Below are experts of layer 6 (counted from 0) of a mixture-of-experts language model. Rows are named router (the router's row for the expert), gate (a neuron's input weights, with its number), up (a neuron's input weights, with its number), down (a neuron's output weights, with its number) and show model dimensions 512-639. Each number is 128 + 24 x the weight over its row's rms, rounded and kept within 0 to 255.
After each expert's rows: "gets" lists some tokens that make up at least twice as much of what it gets as of all text; "comes before" lists some tokens at least twice as common just after its tokens as in all text. This comes from a sample of Wikipedia text that the model never trained on. Tokens count by the router's weight.

# expert 5
router [152 140 104 126 123 125 132  87 145 127 126 121 140 153 113 131 105 125 126 119 159 171 142 152 154 171 119 131 135 101  91 148 149 134  73 109 153 137 132  90 118 115 159 148 158 110 126 142  82 144 140 122 108 100  87 141  96 107 122 147 127 131 149 111 151 103 174 146 101 176  90 150  81 111 171 130 182  94 104  72 127 164 105  76  92 130 128  92 141 116 140 113 144  94  91 158 100 115 114 163 139 124 139 108 118 120 156 161 115 131 109 131 115 129  93 152 121 149 114 158 116 122 135 152 174 114 127 109]
gate0 [111 136 112 125 116 140  80 118 116 138 164 105 111 142 152 115 107 158 132 104 171 150 138 155 120 144 136 131 127  96 132 112 165 136  72 126 122 139 116 152 102 113 107 172 116 164 155 121 141 110 158 135 110 109 110 152 153  89 122 155 135 121 160 110 142 147 122 146 134 149 124 144 143 162 111 131 128 167 114 122 131 116 130 114 124 154 162 152 140 126 139 120  75 106 144 111 145 138  95 122 157 156 132 137 109 157 158 104 154 129 117  95 148 137 136 157  89 147 136 152 113 101 143 147 134 114 118 105]
up0 [136 120 151 118 115  61 149 104 113 122 149 149 137 146 118 122 188 131 120 129 133 120 161 172 106 117 106 153 145 144 122 117 151  79 124 125 111 113 155 128 159 109  82  96 151 112 161 146 111 151 115 103 128 133 125 119 102  89 128 115 116 125 173  79  81 107 151 163 132 137 117 160 122 136 162 155 143 119 132 128 161 146 150 130 161 120 143 114 120 122 200 132 157 118 123 106 134 190 101 151 128  87 121 140 127 163 104 146 127 128 146 210  83 125 133  95 128 138 141 102  96 122 152 147 118 138  87 127]
down0 [ 94 126 100 146 120 110 145 163 114  85 135 135 136 148 131  77 124 172 102 150 159 135 141 134 141 135 206 116 121 161 127  82 127 101 137 119 110  99 163 126 106 166 171 118 167 140 114 138 122 118 159 132 128 112 155 105 163 164 153 128 159 120 124 127  97 110 115 164 179 173 129 138 135 134 160 136 152 127 106 142 173 151 140 148 131 129 151  94 118 117 134 106 164 121 147 146  64 167 122 152 158 139 110 117 162 116 193 152 148 172 120 117 129 126 127 168 106 124 137 108 131 138 140 143 121  99 131 132]
gate1 [113  97 113 120 154  98 160 130 107 137 151 128 118 105 142 153  88 119 127 149 108  78  94 112 101 188 149 142 123 152  94 111 145 120 161 130 126 129 137 117 105 127 152 127 137 112 128 113  79 133 139 100 105 118 127  66 142 168 142 154 109 122 108 120 157 140 141 130 140 169 124 169 116 107 170 135  99 128  98 142 114 113 179 117 114 117  97 127 134 139 112 111 141 120 117 133 104  99 146  85 150 162 130 109 147 153 124 109 138  95 106 130 162 139 151 153 157 143 102 105 149 109 111 163 139 110 123 111]
up1 [107 150 125 127 133 163 152 145 137 115 137  65 121 114 147 175 164 119 149 140  71  94 150  61  72 110  94 133  77 116 104 112 125 154 101 137  71 105  79  99  79 135 135 125 152 123 153 120 131 120 106 154 113 151 129  94 112  87 104 160  97 141  87 139 178 161 128 124 117  85 144 162 113 142 139 125 112 142 127  68 132 146  86 128  93  79 124 125 148 119 127 135 137 125 103 189 112 168 128 128 115 152 124 103 120 134 140 109 109 159 121 114 146 125 139  86 106 157 143  62 142  98  83 137 121 147 156 136]
down1 [165 102 144 160 119 140  74 161 186 129 135 104 144 175 138 143 134 135 106 150 133 149 113  85 150 119 134 153  98  97 148 129 125  88 154  95 140 167 155 121 148 124 107 100 128 136  98 167 105 128 141 188 163 125 120 123 127 107 167 158 157 161 153 131  98 167 179 129 168 115 117 116 149 103 138 140 168 128 127 136 121 134 112 125  87 139 107 135  82  86 117 142 151 137 116 129 113 134 144 148 130 157 111 131 143 144 125 152 110 110 169 124 165  94 141 167 166 107 155 111 114 135 129 106 123 121 169 135]
gets: " in", " on", " for", "ing", "ed", " with"
comes before: " the", " to", " a", " in", " that", " by"

# expert 0
router [117 134 112 165 124 131 148 105 126 125 144 124 113 149 124 121 139 124 104 108 105 114 101 176  73 121 105 102  85 133 124  76 146 108 155 148 120 133 106 179 138 122 133 160  93 111 135 123 147 124  90 157  98 143 116 189 152 150 128 154 137 128 118 138 144 122 123 121 138 106 125  87 138 119  97 169  99 120  90 151 119 133 147 139 157 111 140 125 149 170 113 102 107 104 146 138 134 151  94 134 142  91 128 156 115 114 103 135 133 146 187 147 133 154 111 149 177  89 128 176 111 147 119 126 155 111 108 146]
gate17 [113 156 137 156  96 141 140  96 100 118 128 101 155  85 131 147 126 107 117 156 118 146 133 172 117 202 157 105 116 119 160  98 124 106 107 113 110 105  80 132  99 158 120 116 114 133  94 143 173 130 103 115 137 138 112 137 122 101 142 160  89  85  95 133 123 104 169 138 102 184 155 135 137 110 131 150 145 142 154 131 156 107 182 135  97 137 125 148 126  98 141  80 156 132 119 126 139 172 129 109 157  95 121 114 106  95 171 144 132  91 146 144  87 143 128  96 124 135 106 187  97 147 130 122  93 100 121 131]
up17 [108 143 160 112 128 121 116 151 140 100 160 145 107  72 153 137 168 138 138 129 122  87  90  99 111 132 117  84 124 122 136 160 118 140 141 134 117  63 118 156  93 149  96 121 114 167  94  93 168  97 106 159 150 148 133 144  96 119 168 165 144 128 141 165 107 104 130 124 106 111 105 137 181 160 103 147 145 117 159 139 134 113 114 134 103 160 148 129 126  82 118 137 100 139 136  93 126 151 101 125 160 151 109 131  89 132 119 121 124 117 116 104 131 117 144 161 128  70 113 147 127  87 131 119 116  99 163 132]
down17 [139 112 145 139 128 118 113 126 109 112 127 148 133  89 140 153 146  98 121 111 113 165 145 156 123  84 103 109 110 107  81 125 111 127 100  98 149 175 165  99 120 103  92 151 106 151 128 153 116 141 103 137 105 105 119 177 175 113 145 168 118  96 136 128 131 152 159 126  96 133 150 109 153 177 119 159 103 154 155 125 129 145 151 125 117  87 112 120 129 134  81 171 123 136 160 118 105 150 113 135 139 105 134  88  81 151 122  87 143 109 152 153 117 119 116 132  94 164  84 121 104 183 122 144 135 126 124 163]
gate18 [ 90  82 136 169 126 212 126 106 156 136 155 164 116 101 174 118 132 175 159 131  96 117 150 139  85 140 131 106 117 105 157 121  96 119 109 123 121 120 110 143 161 125 107  85 132 122 116 128 129 144 113 105 158 134 148 177 111 103 150 136 127 142 150 157  97 126 149 107 106 126  91 125 126 109 129 143 107 108 153 131 122 125 166 189 146 134 123 126  91  77 160 131 119 133 106 113 118 104 104 103 120  91 128 147 127 133 102 122 127 133 120 142 106 110 116 145  89 143 154 150 120 136 121 140 123 125  84 139]
up18 [126 105 157 128 137 151 123  92 156 148 167 123  76 150 145 138 104 179 161 119  86 142 105 215  88 115 118 111  91 135 155  93 153 142 103 165 129  83  83 131 149 139  86 181 128 168 110 129 103 118 169 159 139 125 142 163 117 105 133 156 134 135 160 141  85 127  99 113 112 122 119 147  89  86 196 160 113  98  80 125  80 132 139 155 146 126 135 107 118 104 151 133  82 115 134 143 201 144  91 110 127  97 139 101  74 138  90  98  89 159 129 168 115 162 176 151 120 112 138 125 145  94 141 105 168 145 122 145]
down18 [143 137 153 110 136 141 101 166 140 121 110 150 160 159 112 119  87 111 109 140 141 134 154 104 169 130 113  82  85 162 160 140 125 153 124 136 152 126 166  78 128 146 148  99 143 118 177 100 119  84 155 117 151 174 147 138  86  97 138  86 119  96  58 165 108  90 148 128  99 160 111  94 156 162 115 149 130 119 155 124 107 138 124 101 130 152 134 137 139 119 143 141 161 135 134 107 160 133 124 161 106 168 100 157 138 119 114  96  90 144 152 127 119  99 144  93 102 132 141 139  62 121 117 131 139 110 111 103]
gets: " ", ".", " |", ",", ":", "-"
comes before: " ", "0", "1", "2", "3", "4"

# expert 3
router [140 120 130 140 151 140  96 111 115 125 113 120 109 161 127 148  91 147 119 118 148 117 159 117 148 111  79 148 121 155 111 140 133  85 139 132 117  95  71 167 134 129 153 117 137 127 126 153 160 138 107 113 147 118  83  91  78 103 144  99 152 124 165 138  96  84 159 137 100 129 174 136 130 140 156 131 174 113 159  69 113 177 149  68 101  79 110 138 129 133 112  92 144 132 123 138 154 120 117 145 126 127 133  85  87 110 119 164 111 132 130 105 103 100 112 150 134 139 144 123 124 114 108 125 158 115 110  99]
gate0 [132 134 124 170 125 117 113  73 172 114 136 117 113 164 129 146 118 128 150 109 161 105 111 172 128 152 134 102  98 142 103 101 108 124 141 126 126  93 144 171  99 143 113 104 102 181 121 106 116 146 121 113 146 156 171  69 101 161 159 104 132 150 127 109 159 103 120 115 147 144 143 102 144 177 152 122 117 134 146 142 131 155 125  98 118 164 120 112 149 151 127 124 140 151 133 122 151 136  81 141 126 127 165  92 125 107 126 127 111 166 107 170 108 137 158 191 138 146 155 123 115 125 156 120 185 106 135 133]
up0 [140 157 113 142  99  87 137  96  79 103 142 147 145 129 169 148 134 122 131 129 146 142 118 122 153 145 149 100 140  95 114 141 122 125 105 135 116 125 148 118 156 106 126 120 102 119  92  98 135 201 109 142  88 165 139 162 107 153 158 124 148 131 132 107 111  93 155 101 175 127 170 147 100 133 116 112 132 139 127 129 111 107 120 159 133 161 108 127 179 100 111 119 154 134  94 138 111 154 149 125 130 137 117 133 136 162 117 115  85 163 140 171 123 139 149 102 134 151 126 137 112 109 142 109 160 141  94 161]
down0 [138 117 136 152  85 137 119 113 166  91 142 112  95 128 118 115 111 126 157 165 143 112 129 139 130 116 126 170 133 118  80 142 135 124 134 149 136  88 114 109 173 145 155 141 145 169 121  91 138 150 120 124 123  97 142 134 125  82 139 140 118 117 152 106 133 124 123 138  99 138 146 100 153 107 124 121 123 155 120 109 189 140  97 119  86 102 150 160 154 139 147 131 162  75 153 114 147 144 100 148 115 142 135 128 173 139 164 108 109 103 135 168 173 151 149 156  98 147 102 141 156 141 167 117 150 105 142  99]
gate1 [100  58 116 141 137 123 127 137 129  87 137 127 119 117  81 130 127 145 100 103 133 135 115 130 117 148 112 102 115 109 136 119 121 118 158 148 158 155 143 115 102 137 120 140 129 122 176 126 159 107 162 148 147 150 131 141 112 120 100 142 132 126 118 142 125  82 123  91 150 113  73 146 157 102 119 134 118 144 148 160 147 157 135 120 119 125 104 134  94 140 148 108 169 146 144 129 153 135 121 122 149 138 144 169 124 120 142 133 110 119 120  95 132 121  71 139 115 103 122 105 109 141 130  58 160 134 145 101]
up1 [ 95 158 154 120 161 161 148 132 116 127 112 116  84 140 109 108 134 173 146 145 173  89 159 138 102 146 136 112 133 110  94 143 145 125 147 123 113 143 125 150 195 133 132  99 131 119 138 129 138 160 119  79 163 110 126 123 194 124 136 165 123 117 146  92 150 148 140 150 106  97 108  84 121 166 108 118 103 116 127  82 120 145 107 114 132  94 136 125 148 152 135 138 146 106 113 106 148 139 141 112  88 114 109 106 167 128 161  70 134 149 133 156 135 129 153 187  96 108 138 130 161  98 112 144 168 121  97 137]
down1 [128 151 161 126 123 161 116 154 143 129 113 120  79 121 122 126 112 160 129 161 129 139 139  88 101 114 165 152 142 122 111 121 179 102 133 133 143 116 155 114 126 135 142 117 154 152 150 168 165 162 133  92 121 115 118 167 125 129 134  78 111 182 140 131 124 109 113 175 138 109 149 124 159 121 112  63 102 155 110 124 126 140 141 109 125 111 128 155 127 131 154  98 122 124 140 109 126 105  98 118 146 134  91 141 144 148  92 170 128 122 111 134 161  84 107 156 153 133 112 125 116 155 145 120 144  99 151 149]
gets: " was", " in", " for", " as", " is", " a"
comes before: ":", " the", " a", " by", " in", " an"

# expert 11
router [ 99 124 109 123 118 175 199 120  93 155 120 119 149 114 115 138 124 133 113 146 151 144 123  95 108 122 128 116 128 121 158 148 119 124 110 157 158 124 102 128 105 119  93 142 120 168 168 116 143 111 135 150 120 176 101 106 109 134 126 108 171 137 150 171  77 136 121 164 109 157  98 162 146  96 159 206 109  68  84 126 130 195 118 168 109 111 130 148 127  93 133 191 121 142 137 126 122 136 159 122 145 128 119 147  99 128 124 158 127 136 137 148 148 145 109 150 130 125 104  96 130 146 135 116  99 134 125 168]
gate0 [127 132 137 109 176  96 167  57 115 179 135 174 161 146 115 120 143 163 124  87 116 166  97 144  99 114 127 114 106  83 108 123 164  96 109 103 149 174 121 121 119  95 121 124 105 175 152 123 123 110 144 139 106 108 127 118 162  90 115 169 140  98 185 153 128 157 133 137 160 130 113 125 144 110 112 124  92 129 133  78  92 156 156 132 173  75 106  93 151 124 142 138 159 129 123 131 108 176 138 111 139 110 127 112 126  91 130 145 131 114 130 103 132 138 121 124 105 155 138 128 121 131 147  97 128 174 131 131]
up0 [ 96 147 130 115 104 111 140 131 137 107  83 149 131  84 125 108 166 115  96 111 138 149 147 149 132  68  78 109 112 111 115 103 112 112 116  93 106 140 111  96 136  91 119 144  98 114 131 130 139 125 131 105 178 139 118  92 127 143 113  96 131 191 117 137  91 173 171  67 134 151 158 135 125  94 137 138 123 136 162 108 140 136 151 136 110 142  93 134  90 127 137 108 157 149 135  89 152 164 102  91 112  96 122 113 174 140 141  49 116 163 150  94 108 144  94 125 173  94 141  87 171 145 159 110 104  96 163 119]
down0 [136 127 116 137 183 121 111 136  99  87 182  93  97 193 178 135 159 137 117 126 113 138  90  95 146 127 137 119 181 117 133 147 139 161 124 126 123 129 179 110 112 133 156 142 138 142  85 138 141 123 157 132 120 104 130 105 112  83 121 135 120  54 139 140 145 142 107 128 132 173 142 115 140 161 112 120 131 153 100 120 149 116 113 118 166 106 127 109 175 112 156 120 161  90 113 166 106 117 138 147 155 125 104  69 122  83 106 146 138 106 133 117 179 166 120 129 156 138 127 148 109 149 107 134 153 100 173 186]
gate1 [ 64 149 115 133  95 124  75 100 141 159 115 140 131  80 137 175 149 124 141 116 127 115  97 166  92 122 179 139 111 114 139  88 111 133 145 129 135 115 127 136 136 147 137 128 124 117 108 139 118 138 127  67 127 105 137 130  97 111 137 144  90 124 141 139 110 108 117 102 168 117 103 175 150 140 111 128 156  91 137 113 153 154 129 110 103  95 144 115 119 141 129 137 128  83  94 102 135 126  85 112 103  90 128 101 110 136 129 184 114 106 147 132 117 125 146 146 120 109 122 157 112 120 124 131 118 120 164 107]
up1 [121 132 121 137 133 112  97 135 111 127 120 140 171 119 120 155 151 105  98 163 172 146 137 122 128 102 114 129 118 150 147 124 116 148 134 137 130 117 142 131 163 119 144 103 154  99 137 131 131 130 178 133 116 109 159 134 172 157 137  98 111  98  70 129  94  96 105 133 154 110 132 137 147 150  87  79 107 182 130 117 137 106 106  59 134 132 138 112 137 122 142 162 127 102 168 126 155 115 128  98 123 158 107  85 149 141 111 135 116 111 126 111 152 136 100 107 154 128 160  97 132 110 155  91  75 130 139 141]
down1 [121  89 144 154 166 165 151 120 148 116 145 105  85  68 134 154 109 137 144 125 143 153 128 136 143 156 173 124 143 148 129 180 122 115 169 150 133 148 104 149 170 134 118 124 134 116 151 142 129 101 112  92 104 154 112  91 140 108 147 158 128 124 134 111 139 100 134 128  78  73 106 146 118  99 128 115 131 141 127 154  79 130 151 154 125 126 136 119 126 137 130 138 111 138 101 145 138  94 114 150 130 145  82 130 119  99 117 123 127  99 101 135 153 124 133 141 106 140 127 130  76 153  98 145 145 110 119  95]
gets: " to", " |", " |\n", ".", "\n", " would"
comes before: " ", "|", " be", "-", " The", " have"

# expert 10
router [122 167 173 129 136 122 107 119 137 114  83 164 148 101 131 115 110 137 153 152 111 130 141  95  76  78 122 156 122 113 123 112 153 123 109 119 132 110 157 104 181 122 133 126 125  74 144 129 171 136 112 118 137 122 120  78 143 157 148 122 112 108 116 128 121 134 129  84 137 128 112 162 130 118 113  98 136 129 140 120 152 110 101 176 126 120 147 159 115 129  99 132 130 197 145  99 135 117 127 135 143 119 145 136 108 141 115 120 213 119 152 157 107 122 184 117 125 111 118 123  85 127 103 123 104 126 179 149]
gate0 [159 143 134 155 120  83  82 115 133  93 154 141 129 154 107 132  78 122 139 161 101 124 181 129  84 156 134 137 103 113  90 111 128 136 111 137  76 118 121 141 146  93  96 135 180 148 121 122 134  60 154 123 131 118 101 173  76 148  79 114 156 120 141 132 128  88 133 148 116 116 132 159  86 119 117 121 130 141 141 131  78 128 129 146 135 120 135 122 100 127 130 115 127 138 115 134 112 125 125 151 129 137 150 136 141  99 131 126 132 168 137 104 112 173 176 148 160 132 154 125 124 102 146  71 108 107 134 115]
up0 [137  90 139 121 123 141 138 164 132 110 121 125 155 120 121 118 143 129 114 116 145 141 142  78 136 153 120 135 119 109 120 120 101 127 150 147 113 117 113 172 166 128 101 152 114 132 118 119 155 167 139 135 117 162 156 186 156 131 157 150 109 126  86 125  99 125 161 126 157  86 128 135 100 139 145 140 178 136 110 128 163 161 131  94 107 135 153 157  71  79 135  97 161 118 162 132 128 130 123 154 168 158 102 157 101  99 167 140 115 152 123 120 119 118 128 162 114 118 170 105 165 144 159 157  95 156 125  99]
down0 [133 120 153 131 122 146 158 124 128 126  99 107 152 126  75 133 174 126 125  96 115 131 126 113 122 138 137 133 148 102 128 131 110 123 136 110  99  94 124 138 105  74 190 141 135 120 152 116  90  91 130 128 162 117 148 129  98 127 136 121 132 168 114 158  91 157  88 104 159 138 103 121 144 167 131 138 118 129 134 118 114 191 124 157 100 121  80 128 102 166  95  84 116 157 144 149 112 119  94 123 139 147 127 146 104 155 115 125 107  90 138 154 143 134 164 139 170 151 156 172  69 111 140 152 134  96 124 152]
gate1 [113 130 153 153 119 109 111 121 146 168 141 163 124  69 157 131 134 139 175 124 152 144 137 139 110 124 128 127 133  98 117 128 126 136 175 125  97 118 131 132 178 153 138 133  90  94 173 116 111 184 168 140 117 105 133 149 133 130 117 124 124 180  90 100 110 139 152 133 101 129 135 119 167  93 115 102 112 103 119  72 172 170 152 142 128  98 138 120 115 109 134 115 160 124 122 150 124 143 161 142  95 147 116 148 126 149 146 132  88 107 111 188 148 124 142 112 177 145 102 107 145 104 144 144 134 118 116 190]
up1 [133 113  73 102 132 150  94 148 118 124 122 147 149 110 146 162 131  99 126 119 149 127 174 131  86  75  86  92 168 109 122 142 156 163 112 141 156  98  91 152 114 108 135 147 160 115 117  99 116  92 103 149 118 112 113 165 101 160 106 132 164 159  77 137 128 142 170 143 141  87 134 189  86 106 156 114 142 133 116 159 119 129 120 147 136 113 140 152 122 149 172  98 118 119 138 137 141 149 127 122 162 110 128  95 119 159 135 141 128  52 135 154 143 149 131  92 149 143  98 138 146  74 118 110 124 128  96 132]
down1 [122 122 147 135 117 110 105 127 187 128 127 125 120 173 127 138 144 158 138  98 109 128 143 120 150 148 118 138 130 119  88 141 115 161  83 101 143 140 155 123 118 182 142 134 145 113  84 195  88 132 122 108 183 121 133 132 154 140 134 117 116 162  84 163 143 119 136 112  66 171 111 105 114 144 154  99 112 116 103 108 121 120 158 153 152 143  99  95 125 121 166 169 151 131 130 173 109 100  97 165 104 115 128 185 108 116 105 129 118 142 118 145 148 155 147 138 138  82 128 133 138 119 126 185 137 145 111 113]
gets: "1", "2", "3", "0", "4", "5"
comes before: " |", "–", ".", ",", ";", " |\n"

# expert 1
router [ 87 107 152 155 131  96 103 157 135 132 128  87 109 150 113 109 161 144 170 117 151  94  93  82 144 112  88 120 134 124 118 151  98  95 165 148 103 127 147 121 119 135 127 126 168 123 146 111 124 112 133 129 122  57  94  97 111  82 156 127 128 135 155 119 110 132  97 150 118  94 163 122 120 133 138 157 147 135 135 125 129 107 135 109 146 121 149  74  57 161 149 154 109 105 136 136 153 149 114 101 122 154 183 120 141 150  68 139 147 120 151 126 106  68 114 129 118 132 146 107 160 161 108 139 131 101 176 127]
gate17 [112 146 119 152 138 126  79 131 132 100 153  98 122 110  90 130 191  87 140 120 125  83 122 121 150 127 152 136 146 138 108  87 120 122 103 163  89 140 152 123 158 107 125 140 101  88 142  93 176 138 172  70  65 137 109 131 115  74  87 143 107 107 154 108 149  83 162 110 120 138 174 115 111 114  90 100 164 105  96 137 103 115 125 123 115 111 107 121 140 134  92 142 162 137 107 137 196 111 132 108 164 148 140 139 154 114 124 176 121 162 138 133 113 129 128 158 138 146 111 136 132 141 117 127  96 126  91 106]
up17 [128 124 105 126 101 145 152  93 125 148 169 130 126 152 102 139 108 133  75 147 121 180 129 138 145 108 145 124 119 179 147 134 132 161 141 105 133 131 155 135  97 189  95  89  88 151 144 143 155  75  97 121 129 111 149 105 143 110  89 148 120 130 132 126 118 158 110 112 169 168 109 122 121 143 122 152  95 149 154  83 143 145 123 172 109 158 129 107 111  96  90 119 163 138 148 151  94 183 136 109 113  97  78 148 153 117 111 154  93 148  76 162 114 164 106 127 152  79 150 150 131 149 118 155 133 137 132 136]
down17 [107 188 160 121 113 146 137  81 109 129 128 156 138 118 133  93 152 100 112 134 110 138  89 138 118 168 128 117 156 143 147  91 118 129 133 133 131 126  89 143 109 136 137 154 118 145 134 111 113 156 125 102 137 120 143 138 178 140 161 108  88 173 113 116 146 127 118 146 112 135 113 150 128 163 160 117 144 133 110 125 128 146 135 116 163  92 138 128 151  87 132 102 113 194 184 121 114 118 133 132 129 100 131 165 128 151 116 115 110 139  90 156 100 136 113 128  91 109 146 101 110 183 133 126 127 152 145 134]
gate18 [141 143 105  85  66 165 140 159 111 165 137 112  96 132 117 137 118 137 128 106 158 121 124 120 111 132 154 100 128 136  87 101 133 117 134 114  99 155 148  95 110 137 163 112 100 154 129 106 128 107 122 147  72 135 140 149 131 123 129 100  93  97 158 135 147  76 172 132 119 147  93 149 118 174 125 112 158 118 122  75 162  87 111 128 129 122 131  99 194 115 135 162 163 121 126 102 122 187 144 124 118 152  90 122 109  97 160 162 126 170 156 144 128 126 132 135 113 148 115 145  99 133 123 140 155 166 133  75]
up18 [148 142 107 167 109 120 111 114 175 136 158 113 183 111 144 110 105  99 134 121 147 171  87 102 167 135 169 133 146 121 110 120 137 150 156  98 127 132 133 109 144 114 149 125 141 121 166 139 139 122 126 174 114  99 133 141  93 118 114 106 138  93 148  81 151 146  98 134 128 199 141 129 136 115 164 136 137 118 102  71 145 159 145 110 100 122 148 104 108 143 133 121 150 140 126 127 135 155 167 166 136 130 139 117 164 139 128 188 123  84 121 112 116 127 150 130 105 153 114 157 172 118 129 151 178 144 138 130]
down18 [151 148 115 116 120 119 136  76 112 104 121 144 114 133 155 164 106 101 117 145 128 130 154  45 157 175 111 109 144 125 123 157 136  93 118 138 131  86 162 134 137  86 121 107 163 116 148 128 166 142 113 127 140  92 140 149 148  95 173 135 166 143 114 157 156  99 132 146 140  96  95  82 121 143 120 120 114 131 112 142 137 124 147  96 112 167 184 127 111 122 102  70  97 135 204 146 109 128  67 126 158 124 169 139  94 134  91 118 126 154 161 125 111 124 113 112 140 148 143  95  75 128  85 101  95 124 145 158]
gets: " ", " |", "–", " (", "|", "-"
comes before: " ", "201", "200", "202", "199", "198"

# expert 15
router [121 131 114 135  91 116 175 129 132 121 154 145  99  89 105  95 115 124 153 138 146  69 125 158 122 127 132 132 116 105 130 127 123 137 148 122 133 158 150 114 120 171 117 108 133 146 151  84 160 140 144 105 150 108 182 148 114 147 179 104 145 106 119  65 117  80 104 135 143 129 105 143  91 158 111 106 133 101  97 163 106 118 161 107 159 154 101  64 105 108 175 108 106 111 133 145 185 155 148 154 128 150 131 110 145 159  89 136 110 128 145 117 111  79  89 196 150  97 128 117 108  98 134 183 107 149 163 110]
gate0 [106 112  58 146 134 150 143  87 164 112 149 152  93 168 147 123 126 184 105 152 129 147 141 123 148 152 138 117 103 124  64 107  99 128 114 119  98 127  97 141 146 130 136 117 117 122 173 142 118 118 147 158 122 147 151 135 139 116  97 135 102 163  89 144 111 167 156 168 103 157 129  93 133 124 127 127 128 123 165 138  84 123 117 148 148 143 155 133 115  99 138 131  88 114 150  68  78 121 150 123 138 128 142 115 107 116  84 114 120 138 134 123  88 101 156 121 140 135 126 121 135  87 143 144 120 113 131 143]
up0 [144 133 149 132 105 129 126 103 120 132 146 141 167 123 117 110  74 161 120 130 132 137  80 141 110 122 112 138  76 200 160  76 153 117 112 133 132 156 160 158 118 112  64 180 148 133 136 115 109 146 115 167 122  97 146 135 141 108 133 103 142 147 143 122 110 178 136 148 139 135 150 159 100 123 166 130 127 162 123 149 142 107 135 166 173 133 109 119 136 116 204  92 111  92 173 101  78 115 143 127 118 120 128 123 158 161 109 129 100 140  93 147  90 118 138 169 100 129 135 106 110  87 129 127  99 126 121 116]
down0 [184 115 114 132 147 117 128 118 145 173 121 155 128 124 123 129 120 105  80 131 147  86 158 136  69  76 156 130 100 159 132  88 119 134 132 127 141 125 143 123 144 107 109 138 109 113 103 117 102 140 106 121 124  95 119 176 118 120 106  88  96 107  57 141 134 105 162 135 134 127  86 130 129 131 159  94 128 101 112 115 122 109 116 114  92 114 135 176 112 154  81  88 149 159 164 110 126 127 144 118 116 146 110 126 138 114 152 118  76 108 125 140 128 123 117 118 135 110 133  87 131 176 120  52 122 112 139 147]
gate1 [143 137 158 114 152 154 126 145  98 139  95 139 133 104 149 167 164 139  97 112 113 141 152 155 149 116 143 123 161 153 151 105 118 145 126  93 119 137 100 146 153 103 155  94 134 126 125 127 127  93 134 136 148 123 122 147 156 137  78 126  97 109 148 131 102 156 179 176 119 124 116 125  84 148 106 134 149 154 107 155 153 147 109 160 112 131 165  74 127 161 124 129 143 150 120 101 124 147 114 169  94 152  94 106 145 110 160 115  89 130 116 132 121 143  81 164 142 133 134 136  95 134 155 150 144 108 111 108]
up1 [139  88 128 149 122 178 150 174 160 147  98 115 151 177 153 191 125 114 102 140 142 138 141 142 124  48 123 116 128 105 192 159 146 137 154 108 102 100 143  95  98 196 107 122  89 139 148 162 129 144 114 129 114 143 106 142 123 166 111 129 164  78 147 138 147 190 137 121 113 116 136 110 135 142 113 122 125 151 102 162 143 120 105 134 131 132  87 115 107 141 106 110 116 103 163  98 129 127 132 131 123  93 148 135  97 149 136 144 156 122  85 110  69 118 136 113 123 129 136 136 110 119 148 126 127 142 118  92]
down1 [ 94  98 133 143 118 131 145 114 132 143 122 118 150 147 133 105 107 142 131 101 119 175  84 143 125 188 116 143 140 105 158 126 145 114 132 134 154 133 157 149 119 150  77 130 119  94 125 133  95 136 163 155 107  89 143 157 138  89 134 113 111 159 140 121 131 124 106 114 160 121 126 156 137 102 155 122 142 125 121 138  91 135  85 140 126 147 112 137 150 165 132 143 122 163 119 111 134 117 127  88 100 109 147 144 131 136 141 106 103 120 131 133 143 135 127 175 131 120 112 142 148 133 147 127 118 134 163 143]
gets: " (", ".\n\n", " ", " \"", "–", "\n\n"
comes before: "==", "The", "===", "In", "1", "2"